Experts of a small language model.
Size: 14 layers, width 256, vocabulary 32768, 54.3M parameters.
Experts: 12 experts in each of 7 layers, 480 SwiGLU neurons an expert, 1 pick a token, a softmax router.
Training: a variant of SOAP for the experts, 292M tokens, 4459 steps.
Below are experts of layer 7 (counted from 0) of a mixture-of-experts language model. Rows are named router (the router's row for the expert), gate (a neuron's input weights, with its number), up (a neuron's input weights, with its number), down (a neuron's output weights, with its number) and show model dimensions 192-255. Each number is 128 + 24 x the weight over its row's rms, rounded and kept within 0 to 255.
Before each expert's rows: a language model's description of what the expert responds to. This comes from a sample of Wikipedia text that the model never trained on.

# expert 2
It responds to: Verb particles, prepositions
router [148 142 124 132 171 139 104 136 138 116 126 100  91 128 126 122 110  95  95 153 110 115 106  61  97 160 117 127 124 144 119 150 144 105 145 167  92 140 166 134 124 133  86 162 144 136 157 109 129 145 129 135 112 147 138 144 167 126 140 115 139 131 122 136]
gate5 [113 132 102 105 102 156 109 155 123 134 142 156 145 112  88 104  88 130 119 126  85 159 131 159 145 103 179 117 144 110 167  85  85 126 112 116 133 127 101 160 133 138 130 126 123  78 136 144 111  88  85 127 103 107 147 150 150 122 118 164  99 166 126 140]
up5 [183 132 163 166 129 111 128 115 146 149 143 123 124  97 126 144 178  85 115 166 157 119 129 118 115 161 118 165 127 116  88 139 126 137 105 152  86 117 123 186 145 119 125 161 129 142 126 121 129 133 128 136 109 122  73 133 159 160 147  56 109 130 173 112]
down5 [131  98 131 113 149  83  61 122 128 115 142 111 139 190 115 132 122 112 138 148 138 120  97  98  86 102 117 119 113 142  67 161 142  95  66 151 108 154 106 127  82 103 171  94  71 139 160 128 131 126 135 115 151 112 123 153 131 150 133 136 178 109 162 136]
gate6 [115 144 109  96 157  81 167 107  99 156 108 139 163 101 129 119 105 120 147 155 158 167  85  91 120 123 108 134 141 147 111 125 118 124 116  94 120 154 152 177 171 150 128 126 116 122 139 161 130  57  69 124 131 115 129 139 140 156 104 162 112 118 150 162]
up6 [100 146 129 119  74 130 150 119 111 148 120 118 117 157 106 151 149  89  95  70 128 137 113 130 131 117 163 141 151 127 108 117 126 171 126 103 116 148 136 134 151 121 136 155  84 146 154 113 170  40  98 124 141 102 160 156 136 110 143 121 114 130 183 112]
down6 [156  95 150 193 142 135 139 127 175 101 119 140 144 150 138 137 147 113 118 150 143 173 143 106 154 105  96 161 150 131 174 157 127 122  94 158 134 102 146 167 117 136  76 124  77  96 138 162  88 118 124 159  89 120 122  66 130 106 128 121 131 192 104 189]
gate7 [148 134 140 103 113 122 105 158 175 135 169 100 136  97 104 131 134  94 116 131 131 140 148 115 114 106 155  86 143 127 118 125 109 160  87 125 136 118 113 150 130  91 167 135 144 176  99 100 106 182 142 133 181 145 131 119 133 125  92 164 132  95 111 135]
up7 [118 127 120 153 127 140  79 133 158 142 138  99 167 103 165 151 116  79 126 133 163 132 135 136 163 110 100  87 139 108 111 104  97 131 133 132 111 123 162 149 102 134 112 114 131 106 112 119  75 123 153 135 109 138 120 115 100 163 137 181 159 105 127 111]
down7 [124  97 153 146 150 129 109  85  92 125 108 115 113 111 168 184  86 114 112  97 145 150 110 142  74 175 142 158 156 139 138 151  95 116 140 110 141 148 128 169 148 162 151  97 166 135 102 165 116 151 128 118  84  82 114 100 120 135 131  91 108 167 114 141]
gate8 [112 130 112 130 103 103 136 129 113 107 100 133 165 110 149 124 128 133 124 158 149 126  96  89 157 139 104  88 129 123 122 135 125 130  71 138  89  99 158 122 129 112 118 128 121  95 110 152 157 153 117 137 147 179 104 189 123 129 198 121 115 137 132 102]
up8 [149 128 143 106 169 148 124 154  96 133 116 107 109 156 142 105 174 135 146 109 136 116 121 104 105 119 176 123 127 116 149 130 127 113 154 115 132 167 132 153 114 141 126 128 126 134 164 115 133 103  79  89  90  96 143  96 113 107 105 122 118 107 125 119]
down8 [138 122 154 156 170 172  94 156 166  97 115 128  61 119  96 160  88 133 136 154 156 113 161 144 145 104 123 121 119 116 144 149 124 132 176 130 170 112 137 136 151 105 128 125 104 125 110 156 156 100 126 146 156 171 119 116 107 110  84 128 127 161 125 127]
gate9 [147 109 122 121 125  91 108 133 142 135  76 119 166 101 131 161 130 159 152 177 113 127 123 150 163 175 128 134 136  97 132 161 137 120 167 132 160 145 163 101 112  87 101 170 134 128 117 114 115 164 143 110 104 146 134 165 151 121 160 121 104 144 108 133]
up9 [138 163 105 130 146 198 136 129 112 118 130 149 107 145 172 121 131 111  86 153 147 126 153 126 124  78 138 112 103 184 108 148 118 144 117 142  92 133  65 128 133 147 165 149 138 133 119 107 100  96 149 118 145 142 124 112 118 124 113 138 148 133 127 134]
down9 [159 107 127 102 138 117 121 127 130 131 119 128  75 147 144 131 144 117 131 131 132  97 104  97  83 103 160  97 116 127 175 149 130 135 122 150  78 133 132 139  85 158 152 158 114 130 126 148 127 151 122 133 124 141  97 149 136 124 114 149 147  89 159 161]
gate10 [ 88 142 130 106 113 117 153 135 159 123 126 109 134  97  87 135 109 133 120 149 138 162 141 100 134 180 148 121 165 117 149 121 144 149 110 141 165 213 111 117 149 107 122 126 176 144 105 115  96  94  99  92 133 122 150 162 167  78 103 138 154 182 117 100]
up10 [115  86 118 138  93  93  86 126 139 141 155 143  91 147 138 117 100 119  89 102 104 125 144 161 144  93 117  81 105 113 126 107 138 139 139 133 117  98 158 193  76 124  93 147 147 128 168 121 142 158 110 130 110 131 134 143 103 181 155 125 158  86 131 143]
down10 [110 123 143  73 106 108 125 128 144 156 140 155 120 126 143 174 129 132 126 117  95 140 216  94 136 126 130 119 136 156 113 130 141 134 127 145 134 148 109 167 168  79 108 156 137 135 130 169 160 126 106  83 137 110 156 169 165 126 121 143 134 138 146 153]
gate11 [118  91 101 121 118 147 108  94 136 118 118  97 133 140  98 144 116  98 175 109 118 132 150 148 151 121 147 116  96 137 108 109 140 163  98  87 132 104 143 128 100 130 144  95  91 112  84 174 126 126 134 134 127 141 138 132 131 140 122 107 149 145 104 166]
up11 [ 91 126  88 152 122 143 185 101 106 167 137 110 153  85 196 169  84 128  88 158 118 123 131 131 137 148 119 150 110 121 150 138 127 136 113 146 132  93 144 114 117 116 120 146 116 175 138 151 129 112 149 157 108 158 122 141 144 102 148  68  99 108 135 131]
down11 [101 106  98 102 168 111  87  98 127 131 184 135 173 132 115  93 130 108 176 115 123 123 134 148 154 110 120  88 156 135 104  93 111 135 115 167 159 147 149 141 114 136 127 134 122 165 141  92 121 130 134  94 138 127 120 109 146 126 121 105 160 145  94 155]
gate12 [107 189 120 127 134 114  82 116 122 150 147 210 128 149 151 111 165 108 127 122  95 101 132 165 127 100 130 155  79 164 133 131 151 114 116 151 140 113 116 106 122 110 182 111 124 152 138 116 128 141 130 147 161 129  96 101 112  97 130 150 182 134 134 110]
up12 [136 138 146 136 127 111 139 119 151 140 141 137 122 133 144 126 140 165 110 135 121 143 112 127  87 134 103 154 151 112 154  94 177 134 113  99 106 118 134 122 124 114  95 182 111 134 124 112 120 143 105 150 142 124 137 117 199  97 131 117 122 143 153 132]
down12 [149 151 103 121 159  86 143 148 107  79  87 138 131 123 161 123 166 163  82 148  97 104  87  95 173 173 136 113 151 118 101 132 116 109 125  58 115  96 158 127  99  63 161 105  96 112 153 103 161 121 122 125 139 155 111 106 137 181 103 138 119 123  96 109]

# expert 4
It responds to: Foreign name fragments
router [103 125 133 111 189 125  98  97 143 130  93 120 124 133 110 163 151 117 111 118 146 101 139 153 121 129 121 118  97 169 143 115 115 142 169 169  92 134 174 185 137 106 120 148 147  85 111 130 141 144 103 179 127 149 114 129 131 145 210 126 141 131 111 144]
gate5 [102 106 126 143 172  83 132 150 155 113 121 130 119 145 134 152 126 166 153 142 129 159 109 125  88  99 101 150 171 138 114 117 174  82 150  99 159 158 131 114 122 138 105 147  98 120 116 133 149 133 153 157 129  89 105 105 136 126 121 109 149  95 134 147]
up5 [142 121 128 139 164  99  83 151 118 128  87 120 131 118 164 168 104 152 125 194 123  99 130 120 113 131  75 138 163 107 141 127 162 135 148 113 145 103 147 121 116 144  87  97 131 130 140 143 147 145 140  70 124 133 142 122 126 142 153 106 154 102 127 135]
down5 [ 87  92 152 146 123 197  90 150 125 112 123 151 143 102 160 124 111 152 111 141 105 152 128 130 143 166 136 132  98 137 120  78 155 115 121 136 142  97 154 153 130 158 148 134 133 125  70 131 132 103 131 163 128 141 130 114 100 114 118 116 128 166 151 162]
gate6 [121  98 147 137  84 118  97  85  93 129 141 152 126 136 138 102 175 114 129 185 132 135 136 123 109 122 126 150 129 111  95 112 164 125 125 130 152 113 176 102 163 134 142  96 108 114 166  82 127 169 115  93 129 144 141 121 165 127  96 129 152 154 106 129]
up6 [119  88 175  87 141  91 115 148  92  97 175 137  81 128 143 121 148 108 121 111 120  96 124 119 133 133 153 144 103 111 106  99 172 112 178 101 111  75 118 130  96 138  89 174 141 100 118 159  67  72 136  97 166 128 123 137 126 154 139  83 126 113 140 119]
down6 [116 116 117 122 141 105 113 107 129 165 117 107 163 131  99 136 131 136 130 121 117 187  84 108 147 152  85 114 138 134 153 150  98 134  92 124 133 148 103 141 122 115 143 167  81 183 103 151 143 141  46 144 117 152 115 138 175  87 157  86 140 137 139 105]
gate7 [122 104 143 166 138 110 130 125 141 139 127 128 157 136  99 111 123 104 138 154 107  82 140 127 144 171 105 136  88 126 146 166 139 125 114 125 122 113 141 136 156 140 107 140 129 145 120 150 167 128 116 130 151 132  79 140 154 152 131 143 153 121 123  93]
up7 [172 141 148 123 141  88 153 112 132 130 159 124 176 151 126 153 113  83 133 143 117 124 115 155 149 160 140 112  97 130 159 137 156 137 123 101 110 131 139 144 136 134  90 123  96 147 130 130 131 103 115 116 124 146 100 132 124 112 110 147 169 128 123  91]
down7 [ 89 138 130 128  84 164 113 149 123 140 159 102 150 183 164 107 135 116 136 143 133 107 130  98 174 145 112 136 153 126 132  94 155 149 129 143 133 119 121 146 130 124 103 158 140 168 150 118  97  94 134 150 163 103 134 141  98 134 124 130  86 139 141 116]
gate8 [145 130 110 149 123 138 110  80 118 113 186 146 116 155 118 147 150 161 109 190 147 102 116 165 113  92 168  70 171 107 138 151 121 126 128 112 129 126 140 136 115 129 137 106 160  93 122 111 127 138 156 151 124 170 165 121 144 101 152 150 147 118 120  98]
up8 [110 119 166 123 143  91 116 143 115  68 140 115 133  98 155 130 112 136 105 109 145 127  95  93 148 109  88 108 162 121 133 129 120 100  69 121 136 130 103  90 146 139 100 111 138 147 112 110 146 124 146 131 125 166 127 138 128 143 160  86 103  91 132 148]
down8 [139  98 148 106 141 119  96 129 184  85 115  99 128 113 157 143 107 142 120 128 135  87 104 130 129 115  94 168  98 150 115 185 144 131 132 139 123 111 141 119 113 135 104 124 102 102  82  66  99 110 115 122 125 109 117 127 110 177 165 151 164 176 138 131]
gate9 [138 102 129 117 108 133 117 136  97 153 123 109 151 118 118 157 153 132 145 140 130 140  93 106 100 148  95 136 173 139 152  93 102 130 120 173 125 100 128 118 132 115 129 141 138 109 134 110 134 131 111 106 171 163 114 118 143 108 141 116 113 178 125 140]
up9 [108 128 133  88 126  93 140  98 148 111 118  82 120 168 137 119 117 167 158 130 121 134 127 122 151  65 149 111 147  36  96 149 140 106 134 117 144  93 141 149 112 118 132  95 113 107 152 152 145 159 119 141  93 143 117 118  85 121 134 142 176 113 166 114]
down9 [143 118 121 124 119 101 146 156 130 139 152 114  87 146 112 132 114 169  79 150 149  97 117 149 129 151 182 100 126 141 105 111 141 104  97  92 134  92 167 122  86  99 161 118 138 155  97 127 109 117 130 140  65 135  97 101 167 117 128 126 115 160 184 112]
gate10 [168 146 121 119 135 133 112 155 164  99  91 129 124  64 126 124 129 180 126 120 106 100 108 129 149 170  96 131 124 151 149  74 146 127 101 131 116 172 154 130 121 162 135 129 150 141 101 110  85 146 129 113 159 116 168 132  86 130 128 131 155 114 156 160]
up10 [108  99 155 114  83 103 132 180 106 161 139 158 139 155  92 122 122 106 128 169 119 125 162 107 114 116 165 123 154  75 129 140 122 124 140 121 150  83 123 124 152 145 163 133  96 100 132 122  99 171 143 161  87 114  99 141 145 102 113 111 126 115 134  68]
down10 [111 155  99  96  95 181  82 144 149 124 119 137 123 138  98 123 114 104 134 113 133 132 142 105 146 150  95 108 120 130 140 107 110 117 126 133 159 108  95 112 136 177 143 137 128 180 147 108 165 160 152 149 115  94 155 109 114 148 145 133 106 100 150  88]
gate11 [117 109 144 155 131 139  98 119 175 168 136 121 102 133 145 136 113 139 128 118 104 102 104 116  89 171 106 157  86 127 119 157  77 110 144 118 110 105  93 150 171 137 118 166 160 130  92 121 119 151 131 186 126 124  92 119 148 108 145 126 133 158 136 159]
up11 [105 157 154 163 100 108 140 120 162 147 127 123 102 115 139 113  89 175 153 125 141  88 122  84  82 125 106 118 107 106 138 167 130 190 133 117 161  79 117 174 177 112 115 136 146 120 105 124 157 163 111 146 120  86 110 136 145 130 134 105 125 188 141 163]
down11 [119 124 133 133 141  71 156 132 112 107 141 101 136 135 115 132 122  95 103 106 150 115 163 134 131 136 138 155 141 156 120  98 147 118 138 154 160 110 125  95 112 101 105 113 158 148  76 149 127 135 131 122 122 169 131 109 111 115  77 175 128 138  97 117]
gate12 [ 94  85 125 111 161 138  95 125 123 139  98 147 127 117 122 125 143  89 120 169 100 123  87  86 119 171 118 109  94 103 104 114  91 100 116  95 148 115 181 127 124 102 144 114 120 167 108 119  70  98 144 165 151 130 110 109 120 133 128  90 149 157 158 181]
up12 [147 127 146 164 119 132  93 108 157 149 153 140 122  41  96  96 104 128 121 123  61 142 130 166 125 106 116 142 125 133 144  95 129 145 147  65 140 106 130 125 152 127 125 110 136 106 148 164 144 131 102 129 130 142 148 145 125 107 208 123 147  68 132 104]
down12 [ 92 114 134 165 124 122 132 159 123 178 125  72 130  97 100 121 135 155 117 133  90  93 117  87 141 139 159 175 103  89 173 139 140 134 144 132 127 144 141 111 175 127 127  82 116  95 122 180 112 121  85 126 146 152 104 119 136 118  98 158 123 138 110 148]

# expert 6
It responds to: Word-internal English pieces
router [143 164 162 111 109 126 117  97 138 112 130 125 129  97 118 145 113  71 169 113 173 122 148 130 121 124 116 123  98 125 130 158 114 147 152 146 137 131  97 143 110 115 109 127 100 173 100 145 162 108 107 151 134 122 132 134 113 120 130 149 136 193 155 118]
gate5 [160 166 146 133  99 129 120 189 138 135 130  93 136 100 143 143  86 132 155 116 151 158 116 147  98 103 158  93 110 113 158 121  98 194 152 147 152 154 144 107 170  91 130 110  75 127 141 122 157 125 140 101 103 108 173 136  87 154 123 121  97 153 140 123]
up5 [134 151 120 146  81 146 124 132 151 149 146 144 111 112 120 158 126 112 140  87 154 183 148 123 131 112 135 110 116 103 130 135  72 146  94 156 138 135 144 107 148 128 150 143 120  82 148 133 149 105 180 100 104 147 168 111 135 150 130 121 126 150 156 113]
down5 [110  75 116 135 122 116 137  92 148 116 163 145  90 143  99 152  93  90 138 115 165 152 129 172 117 175 123 103 113 164 101 118  92 160 148 115 188 106 109  98 142 118 142 123 149 133 102  94 149 143 135 168  89 144 128 140 116  97 145 143  99 113 154 100]
gate6 [101 130 122 100 117 133 134  85 159 122 149 121 140 133 142 156 144 109 183 133 181 157 131 151 176 146 121 127 127 174 146 115  82 121 141 136 136 110 131 144 151 156 145 156 115 116 111 123  95 104 134 117 131 145 101 149 106 139 111  99  95  96 130 146]
up6 [152 104 121 119 125 147  91 167  96 130 105 146 140 144 160 128 138 164 158 110 102 144 136 145 113 119 114  95 131 131 146 101 104 125 134 116 139 124 116 100  99 155 141 146 184 138 144 170 156 135 178 113 131 106 124 125 126 113 106 151 122 121 125  88]
down6 [144 134 152  98 125 107 100 131 123 111 160  95 134  95 159  82 117 136 142 118 134 162 107 124 144 135 161 153 131 115 134 137 124 126 142 143  98 172 115 144 119 141 140 121 119 127 101 160 152  89  95 142 112 136  85 134 117 153  93 128 147 118  92 109]
gate7 [105 116 127 154 175 115 187 115 132 159 127 125  87 134 109 149 141 155 162  90 127 107 142 119 104 140 156 139 103 127 123 145 182 119 132 136 115 143 148 113 131 141 139 142 118 109 156 142 168  95 101 133 117 167 116 162 137 127 179 137 123 159 137 128]
up7 [158 133 140 111 149 128 133 160 138 163  88 119 132 110 120 126 133 107 121 110 117 108 113 131 118  85  96 180 132  87  85 139 117 134 167 130 134 127 136 103 123 107  78  96 153 148 172  91  62 101 118 121  91 128 102 109 131  90 146 121 166 143 134 100]
down7 [107 114 149 141 151 163 163 125 146 112 120 112 111 115 118 153 108 153 136 167 139 152 133 155  95  76 130 154 114  92 131 133  99 117 168 124 142 149 173 126  97 155 119 159  98 157 119 138 136 129  95 144 126 103 131  92 126 159 131 125 132 127 130 129]
gate8 [103  89 144 100 124 135 106 134 129 138 132 122 125 164 114 129 166 145 106 120 141 107  83 131 121 144 136 175 123  97 134 111 103 153  76  96 107 131 148 173 168 121  99 102 136  99 137 119 108 148 123 152 137  88 157 131 122 134 132 162  89  99 104  96]
up8 [146 147 150 121 150 142 155 171 112 113 179 115 116  84 121 104  73 139 104 130 138 178 115 118 181 125  85 141 136 146 109 152 132 113 158 180 157 116 104 111 106 140 170 104 133 148  99 142 125  84 172 124 137 141 155 108 152  95 131 144 178 112 123 119]
down8 [116 159 142  88 105 117 145 158 146 184 134  99 128 120 116 118 150 111 134 136 108 130 133 141 121 124 153 128 152 132 122 155  85  65 125 132 133  95 172  80 111 155 173 145  95 126 123 109 101 141 123 107 117 107 103 133 140 107  91 112 127 100 101 136]
gate9 [110 128 111 133 121  80  87  96 106 147  66 123 121  95 120 129  87 113 114  84 132 137 142 144 119  85 126 120 135 121 145 120  76  97 110 123 142  98  84 171 129 112 157 145 133 104 101 145 134 164 147 160 152  78  97  57 142 123 127 119 101 123 118 128]
up9 [128 101 111 110 164 123 118 175 162 110 105 132 119 148 129 146 130  88 138 108 135 160 138 160 111 143 119 117 104  99  65 121  88 107 135 122 121 128 153 140 127 146 157 127 128 123 118 123 150 156 150 173 154 140 176 162  97 150 114 129 129 123 113 122]
down9 [122 122 146  90 131 138 124 155 145 102 145 138 158 180 133  84 173 115 137 149 166 114 143 129 132 184 136 100  77  91 129 173  75 109 134 111 140 107 167 129 111  91 103 131 134 131 112 117 132 138 102 143 117 125 113 139 109 110 128 147 159 138 162 154]
gate10 [179 121 134 123 144  69 138 132 130 149 113 139 123 132 156 140 130 151 149  99 119 126 151 128 179 172 113 117 170 118 141 115 165 159 134  79 158 147 157 134 117 115  95 165 108 149 113 111 129 146 141 150 158 140 130 140 113 153 141 100 133 141 111 103]
up10 [169 109 115 121  91 134 155 123 138 115 134  97 179 146 155 151 118 126 165  98  93 143 137 162 149 161 135 101 106 142 145 127 106 135 167 124 112 174 139  98  73 101 149 178 114 119 125 157 135 148 135 132 102  97 133  97 178 134 159 140 137 131 167 100]
down10 [107 108 119  81 142 104 141 182 154 123  71 121 144 159 137  97 119 123 137 128 174 162 158 120 140 159 156 136 154 121 142  93  97 155 128 129 135 122 147 134 162 109 139  99 155 135  98 142 157 176 133 123  82 132 133 118  99 157 114  81 139 130 176 118]
gate11 [113 121 166 131  89  94 141 160 131 130 124  93 113 138  94 153 183 144 112 126 111 124 114  59 152  66 103  94 177 127 127 131 147 149 125 108 125  96 135 128 114  88 142 112 128 163 137 118 160 126 122 198 107 153 101 125 129 136 156 143 131 155 124 165]
up11 [162 136 186 172 151 121 172 123 167 108  59 122 124 114  88 139  97 150 173  96 138 147 157 132 124 108 132 128 104 162 178 112 124 153 151 149 131 151  89 122 157 149 126 114  81 159 194  99 128 130 138 109 124 118 127 112 140 108 119  97  93 139 148 120]
down11 [118 117 139 157 145 130 150 165 116 131 112 150 143 131 155  85 141 141 128 164 132 108 116 138  91 128 105 133 104 128 135 120  74 103 130 117 121  81  76 119 138 145 127 170 140 141 118  68 147 137 139 136 102 182 134 179 109 101 152 152 145 171 171 121]
gate12 [178 114 126 107 150 139 152 163 123 156 118 138 143 139  89 125  76 167 132 124 133 123 133 122 166 149 146  67 127 183 124 108 135 174 114 128  92 164 173  97 136 148 119 112 128 150 100 106 144 136 127 139 136 183 171 101 150 140 112 152 154 142 133 141]
up12 [175 129 115 105 139 139  99 135 124 124 157  86 134 144 142 119 129 115 148 132 134 159 107 196 132  95 122 128 134 165 120 154 156 100 127 174 142 174 104 105 128 133  99 114 130 152 102 112 120 134 101 123 144 114 147 136 146 140 129 116 126 144 114 127]
down12 [152  86  75 106 134 125 105 100 166  86 145  78 141 146 165 142 105 150  97 117 121 140 101 112 187 149  88 110 136 158 102 133 144 125 122 117 130 139 117 177 119 133  84 129 101 166 135 122 142 142  93 127 126 136 149 139 113  94 116 178 147 134 129 148]

# expert 7
It responds to: Articles and determiners
router [131 148 181 145 124 116 134 172 123 115 125 100 121 109 111 150 176 105 163  96 154  90 171 156 139 100 149 126 107 122 148 143 116 176 143 175 149 121 131 124  98  99 123 103 102 119  98 159 168 125 121 151 110 162 121 134 136  94 166  93 137 131  98 109]
gate0 [131 153  97 124 146 166 144 101 117 120  78 137 150 152 142 108 173  91 136 156 137 119 140 152 159 141 162 132 118 139 110 126 118 131 154  94 111 124  81 122 165  98  89 190 101  98 125 143 179 178 154 140 165 146 114 104 133 164 144 130 134  98  74 112]
up0 [148 106  96  96 113 109 143 112 162 159 129 176 116 110 118 100 151 114 130 187 105 142 127 156 120 133 163 117 142 134  61  66 107 148 143 142 121 129 152 131 127 138  85 180  80 125 147 157 129 151 121 125 155 108 130  97 138 144 165 129  94 114 119  95]
down0 [112  87 168 140  77 154 113  97 172 125 132 118 128  97 120 120 145 101 136 112 143 124  88 149 163 136 178 130 131 142 158 159  94  99  98 119 121 141 128 144 103 133 144 117 172  95 128 157 156 129 126 153 163 167  89 120  74 176 112 106 136 124 125 126]
gate1 [154 135 128 127  91 135 125 160 135  79 112 101 159 117 108 134 127 107 124 158  99 186 125  89 109 139 150 148 149 110 147 137 124 150 157  57 122  90 188 116 116 120 105 148 128 103 100 146 115 176 136 119 142 145 179 141 137 118 118 141 140  91 188 120]
up1 [139  96 141 173 110 114 124 129 121 119 123  67 125 107  87 114 126 100 133 124 139 175 132  90 102 109 154 130 158 131 128 162 140 119 137  70 113 103 209 116 120 120 108 125 124 122 106 148 142 129 135 137 132 150 173 143  94 135 142 115 179  98 137 137]
down1 [ 88 140 107 125 143 105 196 119  74 117 154 148 143 159  76 106 120 102 137  99 127 104 122 164 133  94 155 182 125  94 158 127 132 176 156 156 111 133 105  71 132 141 141  80  81 132 109 106 143 152 121 133 136 114  83 134 163  94 106 160 108 128 126 163]
gate2 [ 88 145 109 148  90 134 163  95 150 115 134 134 145  98 124 128 115 157 153 128 144  89 127 148 133 157  95 132 114 116 100 141 148 133 121  70 124 118 165 166 147 113 128 129 134 103 128 127 113 137  79 145 136 160  90 142 146  84 140 145  99 104 142 157]
up2 [128 127 135 124 145 154 139 109 122 124 167  70 102  89 101 138 150 136 153 116 171 143 169 122 128 121 170 146 115 106 115 105 148 134 170 129 156 109 168 172  90 138 156 122 158 133 139 128  97  90 120 152 123 148 118 115 120 158 145 123 131 160  85  90]
down2 [110 177 100 138 129  98 141 119 158 123 147 148  93 103 114 118 124  91 108 129 109 121  92 167 132 116 130 124  94 153 109 147 155 149 144 135 127 133 154 165 135 141 127 128 105 117 171 106 128  61 141  66 131 112 110  91 136 132 114 115  90 103 139 151]
gate3 [136 148 125 114 110 149 126 143 153 178 113 102 133 108 172 133 117  96 100  89 150 180 124 111 135 125 130 121 105 110 129  95 130 152 132 143 142 160 135  88 143 129 114 115 134 161 140 142 123 112 170 120 130 149 155  80 115 119 121 198 147  87 142  98]
up3 [124 145 149 180 167 103 139 139 108 100 152 161 137 144  95 153 141 107 176 183 124 124 125 160 142 113 124 114 123 156 116 142 116 169 129 117 124 122 115 149 125 115 127 112 125  96 109 106 139 110  67 100 102 109 113 177 122 107  91 109 132 155 128 171]
down3 [123 118 170 127 111 118 125 121 107 117 118 137 120 159 111  79 111 118 141 112 114 148 108 145 154 114 114 141 135 139  98 112 135 156 160 124 104 165 137 122 165  92 146 134 115 136 129 126  97 127 100  95 112 125 127  95 148 145 130 166 133 128  80 113]
gate4 [121 143 175 149 131 143 153  93 153 127 115 170 128 165 107 117 148 118 158 113 130 158 143 153 168 122 110 106 125  87 171 118 126  93 149 133 112  95 130 122 123 117 153 118 144 124 142 129 142 117 120 133 125 115 109 129 111 183 141 121 130  98 153 135]
up4 [ 84 150 151 124  98 104 139 109 109 108 118 125 119 107 116 104 135 145 124 106 127 128 121 123 144 116 119 139 143 106 147 126 118 116 115 180 155  75 135 155 121 119 131 110 134 126 143 162 160 154 135 173 122 124 142  86 145 105 106 112 120 128 132 163]
down4 [154 148 147  87 145 165 110 144  93 111 154 136 109 126 158 150 137 141  75 137 113 102 145 125 138 141 159  93 165 181  86 128 135 172 167 138 131 147 157  96 131 139 115 134 139 123 119 126 160 131 132 143 105 131 131 169 151 130  99 144 123 117 112 127]
gate5 [158  90 122 124 124 105 145 158 128 183 109 144  81 107 179 137 114 144  92 119 123 139 124 125 112 124  77 131 153 148 113 137  88 130 123 146 135 110 153 102 109 156 124 122  86 138 136 144  82 128 103 118  94 179 115 118 106 118 151 150 102 140 105 112]
up5 [131 147 158 145 152 137 150 136 165 130 154 165 154 119 168 169 120 121 118 123 123 131 103  90 135 126 108 129 140 138 108 146  53  92 162 157 139 126  88 113 117 151 153 122 149 131 131 118 139 101 127 142  84 128 133 125  71 117 136 135 112  99 130 178]
down5 [128 159 188 156 103 146 117 156  89 121 112 152 125 131 100 151 141 132  98 144 127 136 192 139 148 127 129 134 138 152 114  89 132 135 154 137 135 131 135 137 159 155  76 151 124  83  89 102 112 116 140 111 179 114 113 166 108 143 101 122  96 141 161 107]
gate6 [149 112  92 123 115 138 145 117 115 159 135 162 124  94 121 160 132 111 128 137 151 136  99 155 123 122 148  83 130 117  88 175 149 135 166  68 140 129 152 112 175 135 134 122 115 111 126 123 119 168 143 164 135 122  81 109 109 122 127 151 157 102 140 170]
up6 [145 110  83 148 116 122 155 132 109 155 112 147 138 156 131 147  75  92 103 174 128 153 148 116 123 141  97 113 151 112 138 148 138 106 152 122 140 117 136 102 141 117 103  98  97  92 134  94 127 154 106 118 122 159 170 127 154 108 136 139 123 118 128 151]
down6 [124  84 115  98 157 112 165 145 120 101 128 145 167 143 110 110 131 151 183 124 208 156 110 107 104 132 154 130 101 134 107 123 174 109  80 143 100 136 127 122  93 109 113 128 106 133 138 119 114 115 133 125 138 104 103  63 136  85 103 135  70 173 111 123]
gate7 [138 156 156 122 160 133 146  90 121 148 165 106 133 153 147 127  95 154 123 140 156  94 137  92 114 137 103 104 116 148 134 164 121 156 167 144 170 146 145 102  98 163  73 121 104  92 111 137 100 128 172  62 119 102 122 123 101 105 101 114 143 131 102 119]
up7 [154 127 141 137 133 177 116 125 118 137 130 121 114  90 157 126 134 164 151 162 183 150 103 139 149 133 146 163 128 157 150 126 134 185 157 155 186 144 138 136 153 158 130 180 126  76 112 140 118 109 140 136 108  97 136 126  90 113 120 117 146  90 182  95]
down7 [140 158  78 119 134 137 130 115 131 110 130 127 161 170 150 142 112 135 193 133 130  89 159 148 125 126  61  78 162 117 138 137 104 160  95  82 172 116 124 133 122 135 152 136 127 129 151 153 119 121  90 126 103 133 122 133 135  67 129 116 163 104 151 162]